{
  "n_layer": 9,
  "d_model": 224,
  "n_experts": 128,
  "experts_per_token": 6,
  "d_expert": 48,
  "d_shared_expert": 64,
  "activation": "swiglu",
  "moe_layers": [2, 3, 4, 5, 6, 7, 8],
  "router_score": "softmax",
  "normalize_top_k": true,
  "routed_scale": 1.0,
  "balance_loss": 0.00463,
  "balance_bias": false,
  "shared_expert_gate": true,
  "init_std_router": 0.0276,
  "lr_router": 0.000753,
  "n_head": 4,
  "n_kv_head": 2,
  "head_dim": 64,
  "vocab_size": 20743,
  "norm": "rmsnorm",
  "norm_place": "pre",
  "norm_eps": 1e-05,
  "positions": "rope",
  "rope_base": 10000.0,
  "rope_fraction": 1.0,
  "qk_norm": false,
  "attn_scale": 0.125,
  "tie_embeddings": false,
  "parallel_block": false,
  "init": "uniform",
  "init_std_qkv": 0.0418,
  "init_std_o": 0.00921,
  "init_std_up": 0.0418,
  "init_std_down": 0.00614,
  "optimizer": "soap_variant",
  "lr": 0.00313,
  "lr_mult_qkv": 0.5,
  "beta1": 0.95,
  "beta2": 0.95,
  "lr_head": 0.0156,
  "warmup_steps": 200,
  "schedule": "cos",
  "final_lr_fraction": 0.0,
  "batch_tokens": 65536,
  "seq_len": 1024,
  "doc_mask": true,
  "train_tokens": 277200000,
  "steps": 4230,
  "dataset": "wikipedia_en"
}
Below are experts of layer 4 (counted from 0) of a mixture-of-experts language model. Rows are named router (the router's row for the expert), down (a neuron's output weights, with its number) and show model dimensions 0-111. Each number is 500 + 50 x the weight over its row's rms, rounded and kept within 0 to 999. Numbers have three digits each.
After each expert's rows: a language model's description of what the expert responds to; "comes before" lists some tokens at least twice as common just after its tokens as in all text. This comes from a sample of Wikipedia text that the model never trained on. Tokens count by the router's weight.

# expert 51
router:541522564432554495510504517395534520536407464511494444397581474534488591492467516551564441513582449518504514515607522448475518454486456488425458451431430469552577490493498446461428559535458607543468417546528440534461559523546529537512468468513512527545538485509542446466491511542491441481526446421411457547454485405621511478477537460509
down0:542460544452588544426541482494452606472607501502454515519577549499476461518429441498490562465477583560485593513452554467436450459590517420472399525574550520422433509585475535535528535456471517582449564545477420465401511587490502515522482433557421474538439513447544454497500458503513535479520561439484482534517549522470508503418509578551
down1:486571473510459511479494494482525449555538548476599473517493484553529412430558513481455563526442461542459488434534588589498501404519481521575541601543487491600530525569483492509496436440493515505494513418551445407542524553467590455586446535447568485598596466589438519511529473529553530399488507485500591591525481564504510443489440480547
down2:476570431423464477604448534489477538507530491556463426460493515506475471477544446473496507528506441426484517515476572442484506538534578590567478549560442501504513542577528520488474583502481455513530502475439518416480449411444533497476438542463377568501546468480548503452504547506482562624537528604465409520439508476413414577538545521448
down3:514507480467492609535496549485486522444483528539550485478523570441565594503476526496514448484556487458528489521580525598464538551523561564491474518439470539543505528459342521414616520563521490484538562479487558568482472425491490483548477536508411497508568540508470548491479509383456468462552566467545522566480512568493530512436462537561
down4:469512557514497368452454548523457506508419492557502570551475542432510464489454488503473440520456469458415416560532394483517436512473454510467490636527457473495469384564484459482549446464440517492600491492589543543537514484469514441426450529495574530507522620451490412414464506568566446483498491502472456435491593477520580556468412497463
down5:541584472411425490496571461481506481493568560508496472497525602447537456456420506517457495488483567579467450440492459451561583498551531507515480531510552454611523463475478454355512472521566485439382539508523441498502462485515415434463542543467514476528420540477555494465517552472476597519553516459546522536564460404481479564546498433453
down6:472505536532478481496597445602501440414515552519474581486452605469454454504564574546503435487530488577486472524474401490526463528551402483524446479464517432555530493494530417487479518356567547480565515484583466414450517511404490463437500547428517406531519449442417457533589501504476508551520461498541474478472661501472429551491542422524
down7:483458471528532561532464552555581526513460541475448552474496438434378463550558367544524542544476458534478458517489420484511545619550478449508533459590462503492558572521487358543557585388476495500491516499495435448496459524514579486499562563482515587470494528594441461451396480480385478530499574611571525473524451503502479528541500554578
down8:456500525499515527474469538546442508529410472406514512631454454524516436496443529574463564535505447507470503443479499558509492595462345450488462455553553535525496499424568473415466521501584496446532561507402600417467382443498490513521525590503557496520542505481460439490534497552423481540535491558582575467427502537568384550461392479479
It responds to: Nouns and word starts after the, a, to, often military or power words like military, air, power, battle, part, followed by of.
comes before: " of", " to", " in", " for", " on", " that"

# expert 37
router:552453545576561542452471424473578568494474558542452419518539462461440426438523438493487461497500502498487557476538496506545501489480539470553467527597484480550476610491487497427515472615471512492507565497557522570615476588482538540511438441458428504433412429500449500443509482500539466504462530489489498513507540464501491525499533420426
down15:540682488480540492508548427508462518508537517483553484477410453497460524519468452469407471561523535492476479529488549539434506425567483569553566508539434528443562495470459588400542512408533459555522554448532486528503449520584505478527504612517537514495485527517523525344599496414627534553536473501572494494466535497572463518483373530538
down16:477472523544516473432505490462462465524438543504551532512493472583570515578498444392504484512494541484480506531553585573513442507447490510467490507391506453513507411478534490539516443485484498517422410440533556500496488435449515471596371545494538571489495519527537516462516435447482486525566506561644433527516404551609570441523564465503
down17:514550513459550449572451475535523602418542525502423463493529562507489403530454433520477430494456455408458516557518500488447465538470497490523378457440359522524544526463541474463449461425435495413503570438573497525481481467551612506580519420512519558513474407459520449569543486472612442593544441504477573493535421498530563503514540466493
down18:380448439477509538500519575521427477447527376536486552599530461506461485581472485483594486526474445536355497511491619542483485455490591528504369481527497386508448498483451466419448467454495517430458564511448532483470453493449535488540570498525451459529443529506500496407604517538510536515490544530558533442507582455525473445552452463507
down19:510529494518407565516506483482448526433534576449495540549500582506522523511612562569429529382480515500446420475432467520527465531484535443526525524468462457474455500404457528605484474596541542508537490424534453540435526527560517526428497569464504491603562558488523519459536511477459475522466447475487471505479465547518481469598467513585
down20:473495429452507472478634515477544427476616521535532383634580486529511452489486552628450495536443563499499565528464469531506496430486500485414515552501427440503471473469615521502420421508438489590495519451539531550508471480485490475503568489459575519523426589454513488523509531524457397488408459373489560413462457511455494472476489463486
down21:511481476442599620492487561402534421443443559524560442600538520437440523428480480521533488499480409572470428497407452582524468474523519457544506413537466445436457534544500534572486512479525502525522499588548484495489523492480448517521510413628489559486537579534481493528515511537482438526508554594381549555359490533498459517520487458418
down22:548476546471455520534421436597537489541494523483483572568541491556512607449443511502501499463512436467461428494439421507477580460566532527455434532536545548415487534409439496472515506513591468501548508555551440553554557396534509508479406525540530514456509446616528508453468487412486463521523526563443456488547541485538656487484453518401
down23:575556442581489472601523458546440529405458523389560523450446478526438475471582550620496513473439423486524442433499468520454544500477398567597506488525422482606505521549411459491520507433447457545496469436483513500479479557451452591472563453461417508552469471490536504540480570476506439455448508510488481571555430452459508587484482550460
It responds to: Measurement units and symbols after numbers in infoboxes and tables, such as ft, m, km, sq mi, °N, and cells of percentage tables.
comes before: " ", " (", ")", "|", " /", "0"

# expert 2
router:392430453485424417496500525433434438483485488574560542479560611561459613517481459495411487424490449486552520559574500557460496515528490469477551619474441530594566488516524524450430509502504455528529527367463505472381507532593473445544455459453559456519526560494553588472555522486557543485428474494477569570583520531474461500602507462524
down0:486455546496428464502459511518535484447516553468551531661485575580397558503450567601549468487475418513443493514505452441538561467471481516479535602542533407556569511454443489513507503528504527505578535449418486500471463434498514600477542523447531523472635512492481549568478521540564451487481470557474484517514516523526534598537550571468
down1:441485599537411543489489491541499594512515508522526472582501494533528516559504486539506590462473472471481473580568457472438571447544466416486476531585583473642494492549480527506476496473447495513466534504515468467606517464433447519533563542563516504535548523445541430599435534436390542493462573440486494519543537458499524521539537466526
down2:529458591503454514525459587528428562466475498482504392560512531517471461526550587457520384446452505495425365519545466508536427370504451516453455494515473549420415490439531538473473516479505464456495417436458540486470343541467492519472519501442441448498506442576507448388465482481433349567514453575543507533465399449418473449531480427579
down3:480517459395587492614493464489553525471506454501562480388461514469453456478482424405451481425472492474569555497537520529433573485472493434487529552502431429501521476521475537491516510528525483478511538510496542402529475455523495558551467541513556535438426596546495524529569487562451431434561454527457486483513598438506545572384494507422
down4:402525541585490499539488533488517439453423553455553537495540563505468661526474502581530449457454449487580452451534484416480595481474547425545507562527496482425464515427502585530489546462490470470544588502431562449527516415490499528514636499505521598492492536518545451558469475596457460548386548585516511476429485359509519464479564543412
down5:395532528455476425499592509443509489457481425493452533354477517512545485403595476525503492490529519495507504594556575538507594480547448560383515520448518518478506547489478488547610553459445542497525519547466480525547551382549414464551373472454583508534488540458564433449596521458571549607482568546542378444530588531531546508368569543476
down6:497564556422616479459528529443522404522514516468533418503496470526496538499551617510591506482512556384542571493481541483472421547503444535458497478462525426499525501475448433503570488566499480580568518466470517473472563547532482494509499429446504439478500518551442474491469426482458570431550415565558469577536558505462399507462439454491
down7:539478488461504451531476538467510492517431500546477524583385448557452464530435512483469524500543463514531456540529538479629563495542505491496510582423494563509488527598551480471501486478531533500496494499476546550465516517534548459454525597419592540515516519518498524518410486431509321377518480512395553456459526575552451490463521487615
down8:498481504501499506531382389500528521507513458412531555530576506425512574493495501553492401481496401481489585561521442588458543484489589517520502470459447412480471431419466499387548479522443533484464556419441446493555430493525546449608550514469544552515449450484492507455415506491541553460664470560531449425549511481462522544528502461414
It responds to: Coordinating words and, or, but, and past or progressive verb suffixes such as -ed, -ing, -ated in biographical prose.
comes before: " the", " by", " to", " a", " in", " that"

# expert 60
router:453499540531479523536539527490421484575552472510542440534510432553549572496509480516454466531600550466482576527553576477530540422592477468476512454412578440476424552545490482381470507512579536608576499542506512535476509487564422558496447573529386469414474498541476563435489555430577463513636536490505436528520463543509558428475523469565
down0:480491421498628450501511464456556475513527570480559538482564465431569496440590509555517394512453487567461549485498433475516547461549559476515484500479397441488439524484482494558440549463499456479469538546496402559405477554556523469546537459474560539429514434526420529479487488479431450467527388444517501457443524496482430547565494501522
down1:420649491444475380529523586488507553450447471488437454473402465532566539418505529507432465512548528526449478484538557454440512458509574548511506497530498495637421479600488536534505437563517463534470536463485547493402492551474558422509435435458513603550654462447508464492564506517524519444545435441519478547523506469472549549457479517519
down2:591565523572485468512575435466500453424540516447526452501545512416428477529566584474490415459459504561488527528511527412585517535487465447423479526468416489466479502506536472481336471468502562536467483572466567476419531553375451509494507527462461506546441450482538474542437480487433545463562498532559439479447472595470438447481499451540
down3:401464457434486559445516476515520530459527441420498430494582477484657472482528405562479533454554405461532494458625408524536574562593582543603538493530540488561505556529410573473494506463562560486595468492509450470552538528478462568608415451527475460535416609507486530451442486515491516498469548576476496540501478507532524414523438554507
down4:443545514489443601606486451567463466536555514604448521466386532482507470513453512447478486487528559500450428526486475520430539442559564546630496552464491457523536455605490517498401521604526464452459536590524471508525565485518506531523354579561537468525375580484556507506549498503478469515509567496530499535534444492526496510496511553533
down5:487484537544460539557573439469553484498471495495524525525522463531414381448433455562401507527523416575522452507462529517492561472497492602505486553575548520461518483598482616462477517559569614510508483448554464482482475432465560498453494482540511507568541426535465444522508534560554512502500540439510422371414434480398555527531527478466
down6:487491482468497535608659529522457483534452429629543446393490530482562497501493534382482506528578590606489515545463502515498444506456548535536508511520374512545573540531474558463519550479500464508411560472519487471444524529530546484540541440475591589530496527481461524533498417493405429503553458429502457486500459488511488470472518529568
down7:475462511497565474535535534552405467543475374528453375604485534526464442533432515575526542475484552573517533459518548486473522529614552502459516484488498558501476569501482490508424448453487472493475448568584468560470505485471478553588509520546420400463506543509347401475513545469488519500517559447532524494511554487453602398502520475471
down8:536603563630587502426445476509562523521506551422497536561456434445521534525477476579524419520471466544516546525542450494526468486512525425514449486447469403437481455547539419537581495520457521505511520445572554514560456483473495488529517502455586500487518572468519529597502414531463475475450456595494544465565526570461434534518470555369
It responds to: Pronouns and clause openers starting a new clause, especially that after said or a time phrase, which, who, he, it.
comes before: " was", ",", " is", " he", " had", " were"

# expert 15
router:517536477399501432480604542538453599580467471486468452429548487493487528490488529457491497554495415547499511425586563590486424537549576465549503565418492498534460539535479591420479422530457456530499566539436495448508544477457489447480533536469468573418518498499480576515532546458530570373565447460461480467502452424440357430499488485599
down0:545486527501512502514478461466434526486580471511483489554590558514440584522510467491468508480367502496469495508515484546455449444434463490482573493620484415505608543465467472460631535555528502535511429493533554452401473570437564432452452530516529452524491583510465577508480484481501500566480534505543530601494509589577556474522430461533
down1:457515549494563555536437460536454407512527483487460515467512589487448510512441568516544524563607640495518453582579458496467410579536480429520414532591463488508495531480418509454534525519468516554424566505484529480373564497464430522495486445521428564422397494486499578465508482580481427509533459539545481554597448555562473476546499491436
down2:537478502474580477468385567490472504540463459453482499533581546445482499597463455537443458461518509451368584480461459469532560445492508423371547423483509427442469466460532587485490562479400426434440483472462547516502540534518484519633486447593523504534563435571447421439588504487473448564501500454504503508507529453484444447475535442488
down3:438535515435486460503423550530442473553669561509505491473410539493498423529517503487503603516486489498448531503525507547476451448477532530591512480499478511530495465509559409579476481508582445468496505480465459431553463503459503575539450546534492495379565531452452462558568517469530515532619541502496515416417488518505550459537498411454
down4:436516475562429571504414439535541483569491442530518515517490434555443476440407486563558489430477568568421500472473458468524587526401387484540476396541554532480458418470506555417590540578521432516486574459513519474495420513459591534437513466514505522574555531481496393498521478476490521492442479465517599506360549503467495496491432504514
down5:553482468544426411579486504495511468535497464438559493445517541499475476527532469482569505539541499604542521427528440477491499481443470515587488473448508498482486443426505419509473517418439491458540469552560586526418458504506396555441517551583466645403564566587554580626460527457547454520508524418449536527506487533473431399511528468515
down6:488477457515490503460478567479516515563475493541453548492434467592494485512593406503484478428481453520486629478395481470420609471527569498401461516524481548606546486483527467518479509469521488480455449498449539507496443437500504549500524419487381523462552641471546546543540508401536534322496520452502459475500508482489463512430482559510
down7:484505557450443515460590523589468471559527475511559534528527558465489503489514453603483520511516462451496508455412577506573526552483419492508467504455589528499444618498540488477593454506550503566449519521493461518459488418377534403566507452469537506472550550553436536513478511564432492513504527566533371529492537519474485442600479531522
down8:470466564594428466522484533563589505467343435467535569503441535527479605608471488538582568510472490391508469514503535446546496501468542531469430575654509534488526520581543551588364553479438520504549439510437580461494401599509519561554529522539429458486433533500459441492373526513494458537474614497436478488472421464482522473512507520477
It responds to: Opening quote marks after "wrote:" in review quotations, plus table cell separators, single digits and colons in numeric or citation data.
comes before: " ", "|", " \"", " |\n", "%", ")"

# expert 20
router:465420489554493482565535524485505435429497544543489478446480483452467467474416512423494477524544471495448449442506523471527598506535463494468572391487510434521367490538469510390519523574472516480422481552571429557526593493557555536464473544461530432520459511543561488476395432540386444479458409494435526567509421527512559433485479441597
down0:488408536417485561359515547581491610484473421469500499576508498500467474555501477498518478490585519537450483537447517552400475496481514484409409537471426452510435487478604545490493459484477432530552540509661467478539498495482443516478552463575423598489600448555513531413457543459393523475466453488514479413488534439424526608530452519502
down1:449514525486562477452527468488516483462509403457487446415445558551454464477507470453491404492544490514511480476544541531476467462452564505505415537436521538448403512474470480565490539419528492507526500549424420456538438456423451566473477571541503501484462464521517515458465549540517523533476473576463529515556498530582522496588536448393
down2:518572479547491515526522565388405461398460483542611540509504487513536612536516440466552441598484497485543417483482488558571494440527446537531362509449549509554608474510528475420448497454474439527470520534443507490496475532365495483549508535442508508530421534470449534473497436521461501516510507465541454516561524510583515537489557558467
down3:501521479454511528548567501434509500467534556516548539478524511458491462483446424498566432547431506489510420580453507589465509506458523339472401580546474556399481535545484463441460563438520528465461416437551429383489424551525429497505519489527437477497599507424465566536467452431446583527501437430496541518575497576483484563539480483464
down4:445602527468496505534560547543520531574440461501587576557537508564565623446563425487443421544400485444531476489511496561625607407509554500503402525504521512430528580497570479466490550547555515446468499516514581541472600491478453482459515534461490534551498615423475552506443472490475536463431436494464513522500515520508487504552541369541
down5:485572489493495580449489490449453531586466429533559537492574483498546517540439425455461464393474542459452531443484432537465447495600469471483484515529454481449559447540437460474453471538468506523410452513443505519483470526533563513459549442440409563548444556577572533482544553479536548487461546551515541413581495471525435481409505477534
down6:537377538441493522488447554588547474484542503447480511611513546461463493448466459449475618354462479533525574489541487487481515433564366489521549551516574518481488566487514535600566513513579443503459572447530523558574514479499494504472544534550482469435493471528460489457475489441532467525523507519530512543532425483499577542578586436413
down7:557419451424493483473571530513535580490586493456461455376486511515450487529553471441445528471529404576534487545511446457445486506539576493536484564513552516572521466507475583456532487573482514504387559452494586449491541533536512542415510452591511522445615496530521504476594572517452520526492413516502532516431502376505497443465516505458
down8:452471521535516532438531498506494499416495490488516480523452425507587421509503546366377504402450509491483446551503556494493527448529538584471532530484484486473496502450501479531512544550536493375518450527572605511574483437498507583409479524481591415518540499486631538482441552409557461502530482532559610462507597468515559459490440385451
It responds to: Sentence-ending periods, closing parentheses and quotation marks, often fused with commas, such as ," and )., in quoted speech or song titles.
comes before: " The", " He", " In", " It", " of", " and"

# expert 29
router:585473536545436526483422575522510493461502469509564589518490495471433503452419544504457446515438522449429537468515471483423450576502551443514552495532489442521571538561473508528542521469497415516471497518514510569510568586577529483491505511504517544414569469566457520523446553445549502476522513519498425444507508580511550450591485562533
down0:459509493552474506526530430438442479518544530477529400497474515480529513549491509439467536539463580402503516537446498384494523545481447475480540526456562552607458422588483432484489539497439475504497510438473475534512538545486468466489570453510569554424558494585481446474546516446504529525611451603476579509483452459471537642510508502509
down1:481529544422465442471536504517507517476457492407593536618503597584459495506541599584526482482459552442475472519543482473477528540559476477556527521435599505449453511505485492575463571475500458380500493420511441434502580504474480473472564459572523465459452523568378500530544449472499446502606479582475623468526477509461419503515465484560
down2:533406471567509473389484560546501592528425608585533482503424507610488503486466507509563508443484507444504416472480469558542539478436474425502507505485529531432506530484443425604386495428496440500469425506504603550487454475518435566541510556459549522559612506518484583489440492495496492456513536493532459521578521558436474533474396519466
down3:507474533504447525512564442454540491513564449509511581476535468474530513448456519550589501461529469414444548596562611481563435479453525499573466447426500402543490441393508510427522575464413452561479556490499557427569529563454481494482579470497427541520430396550517509533446581536505549569513526476529516572457494509478487472550518519476
down4:492527521603454472427512559479450531503474507514509484600601527433434543435656478542571419504455395431438433636559511458508484471450541463471468572484529492488460518467520549423501565439530432469505475485508472483499472490542491456566578513497534496647496466526528537524502529575447459489501441458486602567446532548516530475569522539458
down5:530547478472530551500513532491542472498624510571536516445551456493467442400572531547487587456451499503512475431450543420472525456571550555488480468511514531525476503611550454587473508600558452484575458412498470471570619518517597459455442438467479479391518413477499520529596535492526436484376482555545485549562463440541477579516452435549
down6:562455498525527538556476509605542580413491519414501497430553514547454505422538541506465512492598450543595423535571413494493437437621522489527513523553427493589513561425522519459442458486497486571457562467523486525533605520500487531509404533491540445487467476521507416512596565488471621492511525504465455542446430466539518584488503520473
down7:437507525556526450562483539650397574543508582448604551479442478513579462445565532360501385519519555539368529474510506532495481463445521473471486544509511407552462489554441555455474546503526565463498546468518515543472570528453406423544513426581502551484539515471552556488572499450415561502571504588415512464540564522516578466505461536539
down8:455442537547574526451493476565460456475511585552360399531506526575346487498475516462514533484462446502488456494461506468551510594467439452571405480462494561513447575517416547485480482483467522563461460339463506446504533486564475398511631469503515446390555434541473586444482460544532420482523461524458481389521496506469457538418516451551
It responds to: Section heading marks, infobox labels such as Coordinates, Died, Succeeded, and the was after birth–death dates opening biographies.
comes before: ":", "-", "The", "==", " by", "\n"

# expert 3
router:523503551438419416539522488421440523480441563498518520583531514494440473449466443478450459453528496483453426492559386525507555533520547538525542558468508530444476499396577464533499598525555552491540449407464447516449588436484460450596439565447539570544522545487521546547509500541568525570456482487600511580509484474431482412519496475519
down0:499506397602445492480495494547499527539619458491536429580456524533559511484557516549521463472500538452421507538484534566442361486435504431494411515472494423557558449569457516457525534496459370430564482569519528530468428441435568553560529541537489496463461439506511433462509471418432449509615429576504564451486514492482519490526466521537
down1:465437485546432437491519574462513499487478581475513526600546432567562499552466499473497553592504568427505474546543517486454437477483407537462438492475466522540540503488562540425527501397475436463501487463492567592458631517517468518463562483472579527482525409418580498496427509528536485555481452514502493538460443520521540527519478488464
down2:511462411553468433477538480459443501468545507544377469573437410549544504456482527548496542585426420456404434627458516456541538490547541522492498536493615535530524469463453536533519471484502487501498527520512486461486452490546557511497455553441525593532524451443472462587544522504546490501425448565505458516559551489560493522545565461590
down3:450520455487488445506517483549552536453605513476428513492517406502469520463507492452514492555443433464523523517427448448496465506376466471529437472525473480520524408465515518500426497534502457523532455498492494473402465536444490477435467513499500452537426437561515388575451493442563534485545440538465573383467467537518467579517477495500
down4:528509526434486531514468491489509477524588504525473466507463550492588507525433444480494467547479492486473531521538537547508492543503497535430542518456562521504587435467452550428486584473527493487582432508583635509512628473565475502514533538570447466483436473466528490513557576562477500522626459466443482512401479477489444487593472486476
down5:481532480378484494452440374489425533570498472502544469517427512591403377523439456596609423462434485518475546439437476595516515528514451469515555521560515434494536463504529466585531500576485493416523500366594497405529580602487522465482492493458514539457583508608489470582505517480518452458426467511578538573463505546513514446568483407547
down6:594514473545535555545482500422523470540491498465511450490584512525466501430457578553488574500487482441448562540547468621469528558550479459470520407504452484422525493458440505575479565521422429437436541418464436528528463496612447524528449518441453460548567524545587537575533446526486399461412487516590548435458524486498554527480493486474
down7:498417520457441549540414455402516486468513491550480383543541556456439474460450486584519507489466514506419494483433524593502511525526490553471544508488488479497451399525477445551478470494480500449514455519485568510477487446462515554497483530446594567535463437536552509458423461452444493425511509451526480286557531635513497535526530562502
down8:470409458513463497483480491496507507541539477552481497482454558571546489573478525423515530516541452440442506527422522569536555471531498475502467493591561382546458520537546460498433452502476559451549517418537476577471414460492492581466523449452510557519570593566441535507514528494555513534468434491436498476520441498469530549599501524497
It responds to: Conjunctions and commas joining list items or clauses in prose, such as and, or, but, &, nor, and the series comma.
comes before: " and", " the", " but", " which", " a", " including"

# expert 10
router:513422480504536460412495510528442403496497454503424473512493595481491585471484539544435479438455548482489570567438527403496555442475414534427539482541422510552466597456450413503508509502499533488608515515543548461496524440521548541489536449475551544472557527444593575593384465463512574493555475540514479481448513487606564525580555531528
down0:590556436503506565396507501418491544545520439505470468457539595489516508548477621446416503482441427490494536447557473493542430518547480521533448452551552571463485476462462548440537431464552447454364468453436590461502527582503463512584517467539510531547516511419485472510475501500464540555566508465588517477460508476519470490496537421492
down1:444483443419513504478487550472497505611396487493504384516568520492532417490444521488477523477508565468566480505460589551515447528389499538481501424454520534475563539563380560522554442550387522478483448465377566500478526429481475487560429476572394556508521561582503545438496517480458473444560528581522418609477517528567530450445559528497
down2:568388505467438486472484458492499533494495486478617461548591394536558604521515475522446366455538511528538563492419492438538518549411545597407434610507609487654531539522412650491473506525447578520528511419484507569447599594466497544479494484512449476435470530477505506545507461500459474481596502443508413540497518410487482485418518551428
down3:527575552406547465530546502527502434467539503448445555442558449576509461495509419515406585527560487455403559611533552480518523484612509572514528575514638432468471514562560503527526435474442540480518594471406477407543518447557477446441432476563507486510520480548476448458505518517479501584605419377485441497441480522576567447529435472525
down4:513422553406566452518476571414424591423440474497546501522556468482507539550615542536484501553519570472546434535446559484498500537467471517490419453575531482484434508488549497488410453374515452506576454487482514474432547490416602487448500419460422541425476584490486489511466493554422474486528405440506502513516512487493494441535475598396
down5:536475458553505497549484547510493503503549445549559439423578579522441605516567500474397529432547529486418487476561524531475458488569510599482490525599598525480581521417329511574548513493543599492475534524456532464531563461518516584440448419549522522487526487454490512488396513490449455436477533433546481540521521457397597450422490511472
down6:505472443495503487468596544480524568494484438490437541372549537483520409541528487507462518560525499479489531479470528482446460492470569479455587513525543528462468407512459404450493511529600513553487459554556537563529550536595531490498419474438472502509532499480583483554502517521583484456538416446610508461530432502420465582477475466597
down7:466459482452468489496465560485484552502530561457495565484499606482540460581553491434621466482554479561565505522498520541475441586542497504529549490514438494495540453564477480446651520476564458525448463450523542522433489479491460475459487539470400495453520568399483540596506425510510447536536608552442505501485523474509497562467453550391
down8:526473477511559447545447489519467591517457530518556489468567428486472494455563555503497464633523599552512601529478467439502499514397455482544482442437484464485469519528619511395409452490575523512453538423462623455473513611578479521411515570448452483485510494494534517472475492558524493525511544499520504537441518430609502512455547479486
It responds to: Proper-noun parts and nouns after the or a place word, such as States in United States, London, largest, age in at the age of.
comes before: " of", ",", ".\n\n", " century", " University", " United"

# expert 63
router:470475617531558429472548487469404594537476569470514445495421509460494452472429534505448565453450458528579486513526516533504525409517518465437453453496540488550487570551381481589491398490544445603530499489545459381479537543468566428528496498566517514555501501543384436511535556495454487488522433445460436446478420541500460556487541459546
down4:505513440546519446489482526502504488530495520450478552540438557508448513512514542537530478556547507473520382461489426456492500506597600519435434460529531496552458443405569457537501449329505447381544525523548459507542507472508519490480558518514498564629522552489460391480506461529540439504441495579448447454460486494508506449421437563562
down5:419575534464538545516561457531544426493527552541551478468534498561499509566573551537606510549455431552518464500524393533465370545506408553522510540492418430457571530489499509545511565562498496584449546503427429523495411559475452490500413527526491488450512518448524517526408527440479408468559430462568529544513560487478546561631465445475
down6:434442551574511512577490529537474421454474447393498463493521565627498538545482552466524536444529496466457536493522440558480523516423497545486406479509506443479566413492460475481528568514510483493430469445470591482514439492472522460459531536471496628573461491539550492528522483507427481542568425564482568508498507517453486477528481482513
down7:498539450601435515550464485599503550525467509520520568547515530500566562551435403447471547452508473575464554524502617490505526457573413505502463532484555487579546514489513569404543398588566511547593505517467519535465496550451531435505544521546540407468478590555465512507438447559595540515468392459449548440523664473460489509462479610495
down8:499505519590433518516445468529561456595566441492546447427456558489509481521597566488480439545504510432493476445505428510530498518513499549567575617426475466510445490530524490436427578496419362521499487447455548502505454428560552462517528469441512530545506537526437454474489506544539492466526440514416494507421617550514588403570504460558
down9:539424506593580479421534573326496481445514499452479493502493482465564549450462445507465464503446500549517481530563534533585445417467503432468433445542459452467551499403566459502519425465450540567494457432519583486421542414508575561501525540488463516537533508464548550461430494487531463543571479450525520455421439568599473540520475525520
down10:539491605543409501410513555576570490506541523484540518498555408492435465585469492585572479596476536427369512509444501515474505470532568410500538438487496498512398494492428536527507530496439533582535551502470622433571436474570535478473493440472527509498498517549537581508553508530444445555485442576424477481516552498500572508532475539472
down11:512490509476455472528523509590544506476542553502494432547473567518522489611577553639535527495545520473491462524511400441550461502479502479423512533482599523453552509477437600502420487537512477473552572528526653450517539603495616501546482527533585520561433412526483480429550441534474465480520531443468513490561482520484496463484495583620
down12:543492456569398573538474508441557536535442393519501547497488567332464427468555540441489463453499513479533517456518518552529486542499460554537478453467411534514568497525610516543453503552379492473450573545529505411440409533473527517502515550428502481430473557590391503520516490529515455475454569506568383563458536585432513456545525548536
It responds to: First three digits of four-digit years like 201, 199, 185, in date ranges, tables and prose, followed by the final digit.
comes before: "0", "5", "9", "4", "8", "6"